From a checkpoint of a small mixture-of-experts model trained on Wikipedia.
Size: 8 layers, width 320, vocabulary 8192, 91.7M parameters.
Experts: 1 pick a token, a softmax router.
Training: a variant of SOAP for the experts, 6871 steps.
Below are experts of layer 3 (counted from 0) of a mixture-of-experts language model. Rows are named router (the router's row for the expert), gate (a neuron's input weights, with its number), up (a neuron's input weights, with its number), down (a neuron's output weights, with its number) and show model dimensions 0-79. Each number is 128 + 24 x the weight over its row's rms, rounded and kept within 0 to 255. Numbers have three digits each.
Before each expert's rows: a language model's description of what the expert responds to. This comes from a sample of Wikipedia text that the model never trained on.

# expert 24
Description: Final pieces of English words and titles, such as er, ary, ler, ry, y, as in Bitter, voluntary, Schindler, Quarterfinals.
router:120123124151145128137126125129163150120125113090155160151108140107118135163188104116154148096131150135162143117137136057100153169121155138095135109114140171123110096146144129097127131170119138135090162146121152117109137087130118108112100136
gate6:168139124124094130156119138106095099153091100125152118178143141180134152116152141136119147118136095146156116121094141108097133141114079088094163176154119123078106127140105164123157146158092078166117136117105115108115132100113104141137128110
up6:104136115137124118100102128142146140103163169103149115066146112099155120099125111112160118138127144140096129180150117129154160126137149121104073126125106139141194097134147114126108141132146163119160148114111142162124107136164113148100117118
down6:144103129123117109120125115113113135134083115125092125154118116128103117124148160124133170166123103141134099141183096076100117128119126156119154135157135130086143115113115187116147121143145126103107104143117134108173113115115130143118120127
gate7:090140146156153122147155097155150149139114137143130116104130120113095123094096137104120129148125119140116116118116114133152146118179154125110112114170077185165123143102182153119127153173140147153113179108134097092110117153117161165137125131
up7:141125124132157154131137110096150095158127111115111081118146155090119143111078118112135107153112138140147134125114122153160146104130156121138105095143121150109136077100157132153151141123122098148089153102109075149126124131099107115106091111
down7:140105161135113120139136151100127110097125087109126136142121157132133133147119131142099145161163098188110080090132152154127151111136131132172151157139172147097119122072127157100138143091133116095114169135126184106103147106162137122151103090
gate8:123134124132178116147154156164168101150100095111150063097126111096168148134142108103150134132158122086160146155138106148085160183115177160095169112144142109135145110155119152145155113110128113102141140132127125107086112106084125188139130105
up8:070132137128122117113127155141089122081139106165146112155115129102151155143155166119160135114139092137121137149132117122084127119107178093142089140142099113153083128135102146111154081143146115095091138163121141120109091138139115134100137148
down8:103126111138098131122128160130126129114137102144108127177126089140106136089133143186105140142108129159144152091154134089127152086128150169121112130085139121114193128110113084142104133163130154095120121132072152130133146150089144126147103150
gate9:152109127143137115157098173137088122110119123143181092143128108138120142090117162139141132119102122151102093151132121083148138114157124129084163121112135079080146137078114101161128139129153083116124145129157095178131149135139110118103135151
up9:124093108125145163106141124110090141109124172114121127099112110173133141113147112156118190140124139135132131130098121126135115130139131164109147129126130143111110145083171147150151144149114167169157095122134134129118156133117112138108138124
down9:124135119106107121147104149114117144132138128099186142130136133065150130130119135136094158124133068146112123130109145148119127111153181113143139073145100103165119092134134135161127142133113134115119130110151155157139139132124114132128096128
gate10:130117117119133105089131111078165112138109150120137105056087142149146090098097140118161123137116142124125125158153091135121123142139157116117140142099110123133147074087176103097094128128118146104122126080179139114128137108140153117146129130
up10:123098083145140119132164142067089132117094089101130158137123147141135174149166106150130155126150158123129128057116112126152118121139108143155109106165095099151104161106127106112108085128126134145137157146132090093113098077134119078088164167
down10:149149105090156112147121143147158145137119135114112070117111134098128134106113109132153116148125130116101113153093127151139143134119109120175176106118132135087172097123126103150101127124144102133092117088183159118128101154147120120134169138
gate11:132126180084112121148106127121120122091135109138106107102138083137100148145161177098172129096153142179146118127101070106163118112107144128112161119082140120145187139167111134132104109160112130135112125125117104096190121128160131105158099117
up11:121169116172185128130128119119146105143150110128132124116163122173093092185147166141130129146127092149115125122111098097120132098096160139094137157125105114111122113163141148152117123178130143120121131133108148140121139147150124080157112124
down11:132113124100174129143171131109135124126111081143148112136120137105175125093097140121121091143112121116154172145144093102131158174130126159151119170097113155105132160148127132113130164117131110140101135103130148141100146130097154136079131134

# expert 19
Description: Raw byte pieces of Chinese, Japanese, Arabic and Indic scripts, plus pieces like sh, ll, ib in names (Gishler, Thirdkill).
router:107111108163118106130133129150147132122123160100154137113114129144113150155108151127136135131159182133106131147133158091152159163137111103122085098135127175143149125141138132123134109115114148144132124152152124131149160088157114120114129094
gate0:141110137095100125139114133104124132169159084141115144155113106115127121145084122138131132123112121179121144106091140151089122180176164159128148112133113104083123149121125153124137105141142134190107152112135179094101128121109086098127126111
up0:134117173148118173122128158108113078141114134159109158138138095115112138129095144136120137147133173107083156125086120133130104123130174099152128088122148153152121125120115130120124140120142101127076106139169142136147152143133130110117099157
down0:142114076112138168110114155131147126126114154132147106127143103137133150095126102161178123181105105104111123120093137118086099130114161113132066115170129115101117141152099105146106137138106165109120122117091140103156108118125092079075156111
gate1:124134138087138149164073120120141138109127154133104111125161130129143130112153174148187138158114122126146127155100110130120125185066128186150102155164095136172133121126120136112138161139127111135155122139154128122131100159131098160143090127
up1:145139147142110103150122150160108136136122154165132134152124133124110120177139132162115094180076148165157134103127085123110109087154149151121110141124138161117155152116143132112159089139106125150114106154127113142100123086127145155109127113
down1:157121146078115137117088110126093098148118141135165132096153128156100170149125114145125114144135150069038164093084128142129145060151121140096151083169128133104136171101131134171099132110137109157140137069167102132124135076145132183133146090
gate2:140096094163150078105101151107117116163160140124130129122156126153158149087154141122088119074134149148141095146127133107134106156178148124133133122123078143097190139142137130110110161117118143168107131111167110148111137172077120194131114118
up2:145129110161127066127100211133105158129117132109128130168117095125109085149106112068142141133140167122129139132107141121143105124130094114135088141132164108115145142126093145128119181111131142133146132155138133111115123117131167157132150157
down2:136122144105111078147149120140129129118093110162140158124125118145153147159113136100069155109142125150145152185161163135112155097129119127129098135135128144161141177100138151127139079119156164125137152151145120203139155111132113075175085189
gate3:140163143159096134126114134167163106098154135145141129107081140117127150115094090144133161127135138131121096117125152142133094142134130139165144109116156114114125117125091118140167100117097106061139123115136174165079140115149145124160131133
up3:134104089170134118136133110148142139121110090094108108124138084121150089165138144081101139119118159142138132116193166111133140144113079133165092128143130104140138102149134144108109167120129134165120148116140128139157177075078115140173140152
down3:090095114153123100120098126127085126111157189180127139097139148135159102108135149097128098151107139096130133168128095122082134142191170110151124070131110127132149101148149143080128130105139101140120125125114168161133121125085133120187113155
gate4:157150095098160127142137114139119153095168115134147143131134124089092215099085104101161149133154187109157179099105067141144143133102155132134147141121079143096132135102113093110122123157160152108114153122097115105076133113110130149114114112
up4:125140142127128115195108113147122142130142131168129133130149092165083149136120165146103139095160123118128133110150124097149089136118099151179128111145139134139111104084118112099098096142056103134125114117106128129104155135145116143119159156
down4:145135167137112131107128143116106157147102125114094057104107110118141141098106113109110111098085087126105170155145124126115121106127110121149134150153138150136124150139135093131119119125135120156147120112117135098125079099134160132087157145
gate5:126134133128124134171090092175159091137127137120126116097151148147158143102111115169101144143167128117081099116109180123147099144193147139145141160099124136130150151146127131100162120148134105143172108141121137073133098108117152141107122165
up5:133097166094157097093146125108136097082100140106133108143120078102095171157109108111109129092100147112106133130116132089141113127130144146094137118112112084133151133172117084145126128170144155127153148131093136128123094110133140113139127123
down5:098113084132131101092105090117124119127154145086100128126123184115083105182161145136110118140149108121084120152129059149109116185110132100119131129127131145112087120161104142109168102119171085116123166122135148143128132149095152135156162095

# expert 32
Description: Country, state and nationality words and their pieces, such as British, Mexico, Indian, Virginia, often gan in Ugandan in biography openings.
router:133122107130178075101138147155142127116110110101180116121104079124084101149098143112143132119124161119155109118128128122146109161123120176111142132151098136135151111168129132125147111152094137176121114115136114095137129134134124125119120101
gate0:141127116121153131130133125137097139147179160127096192164120127136101115110069142125153150093159142115177108117156165086099154112184111121169136112113119122149123129148106129104108103133112102122104147135131095137160104158127172174101132093
up0:124109138140102132149110143154130124094177113145138080149109170089181088136146156168141122120153124156096129128130147146114139092147151137202165139119151118087117109112132168123109130117136130093119160107177116069131124129100104171137116081
down0:131125105148096138127142160166125139148104124065131081102148136169158156085146113145102139143107124122132135143116137093096131121178099133170133090152133119104155096119173137150115141105142134096150149112144160151146107110136119174186107125
gate1:125156176093193149132131123172150131112097159117171154141131124093105145105189112169156117123148128130129153084147089131138099093130128135131122101136112144147154146130161152137176106148106119116114142136132105127150152118099101151195137115
up1:131148119095103130090103167130110145159137186097107146172111156153148135174129111129119111104120117159155128159158101132109087126083107122106115123175135151157107157164125161105159102101119129100134142164159044102127105083154161132149160120
down1:149137120119118140122125130112136139092142141135179116109132125127116107111153139174132131115143125115095142170130120112117142140141122161103133102083116143165110149126109066138148120111117157146159071106108151147124146131106123171126117127
gate2:150114135175101078149131083137120171137122188094174115107126142147105124136142122117143152147128077100133126142133138144129123112142142134150144134128111118135100148121093108103118143131118149091120139147126123153093093152127044110123162122
up2:197121126171143098130139090142114149140111151150109118123186121166109113132083157099135089114120125064148137144124097182185120146128112125126124105137102101124132129119146122130094135128132123143102170086117098113138145090144105128133156134
down2:102153108124127128165154131126108126146076113099070081135112128096094112116132098121116130131134074132107103121142121083097129122114166147177115113137140170141133133098130112084162155182156136106120122143138122118115126147133074121136121120
gate3:127126082114111143098107175121087167119156138128125127140129103090110116132096128145163136077138105098110116152138116098153116101124168155139156110136131105144131110141147094130168166128134144146125159125142086100085129104104104162143175142
up3:129091110127160122096106151136123117116135114159145112114167104100132142174060095130143132098131082109120118136110151058170116136114136132139149159106113119136104105164134132109133177128154117159131158152162104161126111106135087146145125140
down3:160142111135110092172162111139154161148124155141105077133097144093180157123141130129108122143141108126135138147131127085114121126164129142132108069115135135134105122158144124114163066140143123136108136127155127133126145126104074120148121126
gate4:114145134144150121116113127069105121111157117133171145111081089110138137118093113111126114107104120125147123148189099051094144115105149121126138135097109088131133156116134177138144160143168090094117099118166104154167119095122105103165162114
up4:108133153136154142111161134119113116105158107131138120138099152103123101106101112139123115137126116107111105127172135142144128116133121141103103129151103110123110108111134116116104143184160131138129087097147064125111118129113136125177098128
down4:133146143130133143156120153112140100163114127112136130110105172136159139132111133116142083134123136154113085140160138153154145062141172119112142159115163144126143120122125155126108123119121133104104162105127098131150125085149138123119117149
gate5:122130121117147134156097138120103088105158083113132167173177079119132140143120162104136128159144208076131098119139182153142067146129123133115101176122133114135129099127159094100125180144107111108129153116142152148118172145147101146136073084
up5:140128124128168127125143096141141065105111097111127107196107058111116122140118108119105133164097149110146090105160149121127114135104163137076123146112174123108108133137198117109149189152112101109121131128176114096143115127150106131106103116
down5:133098134105119120144121143103116135114122124130159094102159146157167123078110118097095127181078106132102113123135141111097089127111126140136144084141098131165093128165103106067150104112137091130176142160149109127092142138103162148109086135

# expert 5
Description: Rank labels and Latin name pieces in biological classification lists, such as Genus, Family, Species, idae, and species epithets like e-.
router:154136173165095113088142150142109140136128113112133153183104131146119094122108155140108143059127133143195094186077123139169162151132117147122082105168121138128126045157114108130123124156133146120149134125172151150135116154165189067126141098
gate0:136128091147137122137092104106082155120139119083113162143148111136125080158120099109153101077155162132138131138144099146136121115163173158166141167152098129120139099144106132134105070116147143117134134123140103128104100140070132108133128139
up0:115160114162104128117099101127093158099127135047157147154133094093153075152152085114170122125115142154147171150095133188120140129130088111164093164109105090143118110178114174160144136170140123115156155152159132109110125129113098136132109139
down0:144113097091136096149132101127141119136120146115129127164177085159136135127102130124140132097134141096148159120128099149133116125125125164133099128188127131089159103101127141122087102145117112107121132120137148145122120156150162120128117120
gate1:111109117159141142087110086150100111137115092108101110143128174112111115170189102166123140133127119134157120112159101168157170128145133102094148146151129159163160150126121152144122120119167134097111152134122142159086120136148190101143109124
up1:123121152104108163119170165135089120145081186161122159155077105120129152122134097121133184159148111176096139155184127137115133144128085112166153142105132140120078161131165128127132128118126105133163142123152089118146167111147127155104112134
down1:114093095170080127129092153074130139153102154156141144135118144153099112104128184126128146127173090135129102149111127130147126135142096071104125108158133108124102122115122106159108143120123116127166131144137116121138117132119161164076132078
gate2:146163125148128109154116115105111120129158163170107160164119122115099138147134098100116101099113137135116108127098131101136149128118119170108132169112116109181168133136096128143135120115135148140173115098076151106113121122099087134117165090
up2:110122136116092149132112118145153146114097154094115135125108135127189138099099179131166116159155128137114152125122122132132132106175159117167125103152154131121126101126148131149147156096162122116102129114113113142162115142124135142114081177
down2:088126145126133104131143117148152156124133125093095113170123165159133119106129141148118130161147135120106097135129102153156186127128134102112151097128131153133154135152158120085158107139116135169112143166120083183089169127135135151120088142
gate3:121127181125118111108139165169086101135141096156124130132162105122153205107146126122154124090100139164131144123117141130132105129127124129095154098123087120092136099121144144062099168129165137128102133188134103095138131100116154131107134145
up3:085134116099138096122119147144080103116088097146133129133129111101115145091210110122120128073149125101103147143129129194139117129151088149126140131083121150101112125139138140131077173121132139104091142155145094153126119134094092134125140156
down3:100121104141135104123096159132158131087115116105149136173162090162124141138136115107101141134117123120118144116149146129083171149130081110134129127105088092101078132151156162106148101138149108122133126113114094140110133152146107112091099116
gate4:147118117135083169112135123143115156071134094116102149107145199156110123108116102145120147148084081138139113130099126125153135145179165118104098116093079119131116151134088117129104127131123101147096139141148128140169174152140101115118087132
up4:102081145161157104125080153089124086104132086121110165110131105118165123172124159096183130083124151142120125084131077122152091135123114124115129113169107112076126142128095108131187150161113163117121151144139105130146126129104150095130123127
down4:098124117159129116123127142142112115123124110134127102100100120120156107107096124123124125093148129106116180147112149137173118130155168116136126103155164098130152120100090108108157137125133123095118117156123144141089144149112138128157096142
gate5:138128096097075160118105112105117143159090122085125158146166152141129109151148081150116170135129116161119119096134145144129113081149134115133137128146133142157158162119123107146150126102077139121107141079130121124113121204160112103103132104
up5:143123154106112188109119103166098139098157136146125093134123160174124132111152107164142114151133127124117187110144135122103151115120115149125176127102109098099075134123149148099146126082141147113114128127137124146166134111161159127168145120
down5:101165190143136141091092119128115126119102140156127170098150125164131131109102123101134081143128106154158142148099128117122123126115122050116149125148094133149111151194116136100146159085134115157122067120088159089099141140116116115141124147

# expert 26
Description: Ending pieces of split words such as -se, -te, -ue, -able, -ote, as in palimpsest, glimpse, dense, remote.
router:171117086156145129106125145129141144149087106116170141130157128077093117108178132118148140123112143136146123113089151115142116137136160127101145085138131149137144122148129153107165111143117149137164117153140167110110126138133171122095126094
gate0:144126170083116160119120148124156143151164166091107108134150165118125162149158128098104157091128123129141121083150117130152133176155122128096160143092099148130178111114139095114130120156116145121128104123159133119097120136184115169143115098
up0:086109129158163113104098125136126121106105119174174139126117136155112125122134112127140158152148116114145148170114154124111124116136130144141082132163108119183128147164112135148136138122135134153125125152115095120117128133099121109103124100
down0:100146128103124140161157132119138100123147102092169142087099115135127139128127098117136107107115107121122159101159150121113098133097163132120115175143109057126124096133088130108200110106127090119117113122155111091116125163110122115153128205
gate1:092146122131131112123123107152128144080124112130093094148155141156146105118134075134184109118166134087137101121115153139094153142108143111089096093114103114110119087124146143139109119113146121124115178130143140157116139110147107157134117116
up1:145158131139148119137125125122106110124104136123121106135156092144171129118116129131114131116127154118122124165117124132151074149108124122119086126110165134117103094183153127129096146145168112113114141162173145092141144093123105146122110178
down1:139164098137109114135129117087140129122154138088109128104121119137120112140075128096141105165135115148093134064152145095086121128149120141087141116163113103192150115128120111132079080177106150132104116113163159124137119124134129146119142134
gate2:146114172094130113143104169142123100126152089095140140119145101103134081191148115145129144095118156103109069114108153103094134131134133123128160170089128135116140115099119119143138150136134136131172125148156130130135150133165122133119161152
up2:100145116154107154118098108099095128129121133135117095141149143149127167073126197133128071119164116139143135133171120167168160110136103132106130125161097124145140122137158153110117074149128113084097135076106136100120090140116135126107155140
down2:120100125146139136116150138123139105121120128112139087134086151132083152099138099148139135102115147175145129137165090131109157136136120114176105163105099130129128123090129086150157198145126141108162165139117148148204150111130121119102137096
gate3:122113128187119146111153090112147118163115126117129136139119141124124113168113065134144114138104113086133147113112152118142130103120108140114147094132129095159186121117111119113117111104132154108173154141152135134145167092137138108151101108
up3:147134124118106119127101107107075163068105127120115071100131159107125109146140133144186088177154122127146084175112146129087118112124122132165132092144160069097154097102138139151119153139142156098106109156140110150135145107074123113128147086
down3:137110093135134104135156108147116112131128151128104145140117125104130181118133088108108119127161147118143103126122146123145176108153123152097160105081150139138108127136154091153156118092172118103140127130143087109138156103143087155114114103
gate4:105152085107116124154128172158155141143085123134080146135162080127127134131118145139145125124140135127141160115137083105095151122146084139135130135122118098103118087136138111160118112126137139136112190122146157104165114118142120140113136098
up4:104188139115149135155081166090148105142185108129125078105142128150141122118118105119134130089132114140163110136162123107116150139108191129112148081146128153101135129134111115175127141139131119109143125127089130131104127185112125130193109147
down4:120101135183122143139105133161132121091125125062110129125164178147161109115120110155170145154106120116077120133159097167132132096160158121112162120122118097148135094167137075152106141134152109150140155098144129130141110132126135169136155099
gate5:129173150100152197099112088139136138126129145114149127183142128092120120123143115136137161148107112128135114132108088187114121130106101128163108114135132116134147131147087136114157178122090117128115134100129088146133144145132136116104137154
up5:124099182143128122115135125147145118122110099154207139079135115152131134125127149133125116125142134119127140131145114097143155129105141116117145151110111154149102137126127104147156180097127131141151107168140140097163125132094129118158137148
down5:155095103113131108141137080113113089142164077109142111094143113089128120102104088087137127115159133130109136122125178134144144124107146100105112126091134150125119131139153144158175174127112130169124109119128140161127108143155104123170127085

# expert 0
Description: Middle word pieces of foreign personal names, mostly Slavic, Greek and Hungarian, such as ev in Vujević, p in Gáspár, ss in Alessandro.
router:096127135147105115120116149144156155105102116132149116165147111145151096158148126108136134103150151103125148141128144116162139134149140118093128126106123114161062117098156134145141159162102167123147098127143081137138123142173124114127115131
gate0:126089102116151142104126105110149158168097116119124147101120130120114150081147107118134116099093134095151071116116099095122144153132161106153109082123093110153090137118116144129093132174118116144132153161110121135140135158105114139127158167
up0:129108161133143094195128132114131125128127138130159128130086135136133126164122123144167119144135168187190102116136104152128113128114135156107143136172112132085136110146099144096125124104121128128114139080118168112138148173136123111142129141
down0:140137130129165161126128134125115126197129107147126149117149162117148147143141130149129111184097108106129175115118147126132143160183153110127111112112186178137132139127131181099144144126137116152136187136138151126135141143102130117155130099
gate1:118129120147102077130153105073110164123169145117124110127118130143145153111091180074158132077118092145149140132088142168122130114107174113144171168148127113137139116163098147097112105163156084118145099116132134143155094144131095128144135137
up1:126130144176104121166138107133162143155141140114171151132091138138112131107123139095130110058121146171116112100132160168127112106082122139129115119116067096149133127165122125111119131192160155139143159117180090131166100125143120101118128137
down1:132157125131155114142146115111121129132122139156111122119123107117083095129167113113114151094155102109103111152152119117150118112163123133147095115151152175091150099126149154157163159135117133128117174135176136126085096100159107099142088165
gate2:154099115152105135162098138125171123139126118117139115134140106094112111143150148110162126111092141139137097138132153145069156149134088115129095114124117160125142096127138141148090137073116162132113080117181149127107151130158122152139120124
up2:173117090134136114079111108129116112147104127144091145121168163128092136140149110178110147151132111095101148099120121125154109143149121125158154121181095153147129085140182127120147137126141127154134139131091166099132108152108135119118149143
down2:124137102095135115134111086121129150153104172086153072166120115100153150117100116133164070132120112144166126136129134129138140073111159155179158135153156114121109097137123166111164108155121157116133150095165144104153125151132128116066095122
gate3:137136142131194131120114134169143125142131140125168129121111149133154114139095132158147128104131158118102125105137125118168129130137135112147123113099137142084115096128080072129091139146151121127154140112129133134152135135168138131172115085
up3:155125139121116144094125109107110138134113115130098083142138128118127105106124159130135107145116163121111133106133145164083135155138103117120147095143120127109165149146120098134164122115196166124103118135158113111138144112140095115137163103
down3:165145114080115120142156111118114106117142147152122128097140136105098065167112146095128134121104096131110128105105086131135122101134103142121112136143127141106086096146120153100086134131073138156124139103134087118115079142142117161100183150
gate4:068113136115123116138148184134116117120124152126174103135187134174115125157093148117142137099153178149108138109127120127117123083133146155123150052133115167152113138090073103136119128137149114101093130144084159096169139164118114159155118134
up4:117107143093134149096110136113120166124151198151127141119102130121172168141111146137130129103140127131126108159109126104150161129156116129106102149131126101149112113103116131154180121104159112170143107130126158083127131157128122132129134091
down4:131147083113116114168121137106156132092118162139128102129129097098116122134106148115139070123100112165151093112165140103154142097126142118115160093098148155132105129116147147127097135136121142117128149088085106176130132121101107137118128161
gate5:148109117122095143082177149137146135137101096124133102133082097145127121151084136118135074123151097087113182114168184090113139173140130129095139150080155140122124099106099120103128134094098124156156136116134097129104113163128132151133127135
up5:146136152122177138118133124120143081097127129141116119111100124098092154117141182139143186132118116134133090161121071137102063128109137153165119105132146145098104144097115101138058108135166112118088108123097151143102118144113136100121127079
down5:136131135074137138113072141127115075095170102152152115137143166104147134111149137169166133151114128139136147086118145120148102139135162163114119144199129096084097137132145170105154101129116164133123110131160139152169177145130107157151133130

# expert 3
Description: Mid-word pieces containing g, such as g, ig, ag, ang, in foreign names and places like Cangzhou, Negros, Dong.
router:129096094093147108100121122111157146142136091080146138133121140134103136166135110140142121122200152114123163138114090144175149128149108156096104123090097146151155074100107126117177150108093114158156136169173112131098133104129168095108105097
gate0:116137214117105134152124123110152139102097117159113122149127091118120125152144152120161142126132147136087161147145141162105133093119164128125090141154143111146113145097107120157123124090153117159082111125144101165155135143179170129134165110
up0:141106113131130092136144151167146104120144146152097137164125135113148126108144138131148151123148101107123140110117149150138177105143107141135080150149086132171121108119088150135136159122156135110087112102097160110155120110173137143141162105
down0:146136080150133104111131128113119133123146154175110135082107131099164118170096111117124121133138137130155099120134122093161051124115081103153135123131132146097112104142128164101109140116140139131133117155134136124094113102108112093104177114
gate1:084122122138164109148108158119164122170132103116162164134128083106096122158172143146143159149129138136104143138179135150135131149180155135115145089133132172151115130122117128114127145120197116137108097099174130129147126125084138139117093138
up1:156135161102081132154123114124109150149096133139121112071146150125086144168094143128133127146126132137112137151133127119130094191125181149144130137124135137163173176142157118118133193141112137102092138123140119136145133131151089124098143117
down1:099132128170120148158120145089133182128106116179110127144121123158146125135131111121105165137123117129156136158136102089134133124118102141145155145094137153137144116112119099116098120148145160117116058142124105153122112165121180143156115099
gate2:137096120125126120123141143136191163133131116083139139127127130128111110132120150155133140127168147105118151137099159122158152137155102123094144133130123107096153088097143148137143150125095119116072152089103148117111140095158145181082158118
up2:124159140124135151117144090149130108154127109118127171110132108110120138122088099111113103147139074142133110157174119140102106099147155153130082169135099111173141136151117115169091118098163158091124102135187136114124111143118115120144072120
down2:145115133110122136162199133149156142088133135099140148134162152162140154115131097085189087106138175135140128140116127140113126081142093145126122162142130130120126123122147119128063139152105180162132157135127138075125105162132152145147117094
gate3:144115094131104087118145137157137114132125119141125074116152101133085145127154152114103132112137147117145136146154144137100100124135100154066101149128165099106145093116176133119106117131113115136122126111171141118172173130166128132134163133
up3:106151142128130189132101096172134137127125127115116131136128141161107133163091093135148114116116156102125138150148140125144143071120163155152141113123095143135107137133112156098124143120151115105117145158108115152108121139088124137088128112
down3:141131138115125144105131115145111141178152127149126133145101133101133132160111107124110100128128109137119100123157146130123076118120111120065120099120156135107150164129108100115191131141107116158094157141109116143057126141151107141158112081
gate4:092153141133121122096131143169144123102122147143106126110176115130123186114127100134170134147123145126100144130097146100135141095136153150170101146147100168175141090132118135151136136164168178085110121085136119125072169099114138121134127125
up4:146148124092148113146137142146147125103114081121143106142109145097142097138131163119137138144115082180119120131161105117154137106128126123124137122132195136136138152114115150091125187182142115133111125132146099125098111166124131141117126130
down4:118164081137148104105152104156154134186116093081139130137128093115141121117069144145094154132136140123145104165123136100115117129148117161115091112120098153140117106135165131100205125132099095134092066117128067127144107122141093127150166140
gate5:115126115129129151146167114125111135132147174117120035133082159115150129119136160107123146148137129154136137096149182145130155093160142146150137157097121136089116135141122130113115133149136107131096128125130120121168131180112097078123113132
up5:168108155140113106116089114141132146077128096133107133112138152152130167129140108152133104144119113151108146118128107153158123162144135133120092135141145124117110097085134153152126110140136166110092099112095201207092153101120148140112121106
down5:115102128097107105129171127147097177121133097092120172115103099151166113138136137129133126112126136148130098133147139099164142127118130140122140141161149113150139147126121156173095164092118166120116139143116142160129117130114113124128123122

# expert 7
Description: Pipe separators and line-initial dashes or bullets in tables and lists, such as the | before a country, position (MF) or party.
router:131113137143110126124157140133156104111102120121104136183122143120133148128148161156109126095149133131123141111096160079145136123128094114131118090139108129174139101125158120122135141127105126119116169144131133129115177147120145146118138098
gate6:117118130114216128132183143089141124170115133180138133169131128131121126108115109108086103120143131165127135154131130134155122121096141155097094145082140151107135138132140112114095105141136167157116120131176089134136118129135104123146123138
up6:126132144120159142125140139122131106103118097113123127185168090107097138138123133137113114093145113130123135135118121143174107131106166155107123151136132128112148133129155155127123144087137139168142133109164106148109127112119131117117113155
down6:171139112149108158123109157137123132112161127121125148120098123144155154159140115135102135152168143124111111090129098133137124093142146155143126145148142139166132158141109094129187138113119148169121132101150125143111090109101127136176155136
gate7:150110107125081157157123123142100102169174132115087108090095091138125148168125089125148151127133058142141116117103093127133124152186149115098128088108123133151123109147108143089150118124131134134166148121136113094134138096098129098156158139
up7:109127148119087151155134112121102134102111155125097109103103123111129109162138128094134144124121096169128101149145100119150117136133134133116083113129131124143122098158113179084101143084130152154168134119132119134107128116130090168114140166
down7:133169095130162133100148126136140134142081127129119103131086179151149124135128111134130151101150131088118155098132128117141106122144108149131122163121119108104116125115167100157136141145096137165140156133106173141180161125144127122127175099
gate8:116155173119103107166129100168100151117172131127163120099089133146059128168156161155131111128146123100123123147116141099120168119148125103093132117136123166132140110113133100155148118132132154122147086140152145136104096150096127131157128108
up8:110099144127148131121119122166123148106147141140150098141115112119107118146120143133119118102119135128102153107096100113142125143191096160104138111153122175151146109147141119132128147141100120106138104138166147136106102110130165108163142104
down8:161144145125119161094157146094160146130162114094139172119137147100093114142124122140120094137141140111162130105141113135167134161150128147144072094106132141137108089136140093103136114119094118106146099127085104122106140110175105151139121152
gate9:097171122112116135086122135112105148128120132136149135145154122158160109111124145142126142141166184101141170121121107138140109124135183170124115146096102106116121093158113131156190096124138141145135134082099139148160135149150149128147136140
up9:141140153111194153111096168119117118123146125123129100162148079135140085111118139154118103137154113147158130117136144167144108123115095127140097112090110140134153118133143124101115121124123108112146181113110132146131145110143133122186141118
down9:145094120138139108144110115166094105150159158099130108165161115116148117081097129173103150101146141134136129160128172113137130093125149081140150121123123165124148131138149120136149131129117143112144086130115076129142115092132084186133113108
gate10:102139100151088147141129132114133033129105115119139135116126142165139168152105085128091161118141126108116113119132138133131129133130086095124128088099173129134128123136168145135127115145106151157129089084116155108142121119135170098156098186
up10:133114147089141118140147114135113170113147126136121108138097117124131091118141167133134102134132117133139165141100149168124133157111154139170142135132115128120142094101119122127111143121132110109125161150105073128077117164116083150133122100
down10:095132129177109132183133126124099128114147159148128128136103131122104088106102123125136134137162134121168107130133122136152102081122137107148125119123126165164137140104136126115097127133135116106132152159121091115138108150131168111113106188
gate11:181174143122114141105145109146080120126071082140118150102173108133193122136139124165120096113118116124118101105144156151148041123135140163133114125139144154090155124127122144132113177088144157129116110180171130131133176153137126147104141112
up11:093108125120101131110125135146123107102106174124141105135109129129171163090141111163142164136132111091144143106102166095062166109093074119135103103141136164136085133174118157147110111189129085111108174119111142127111185139112112177139125121
down11:121107116104146142154123147110171144128124073157126160137128182104147151118138135094147125155078130159158109144124137085091118169112134155121106140108143140100161103128175126110153090119142150140099102163132133121135139119127188134102121176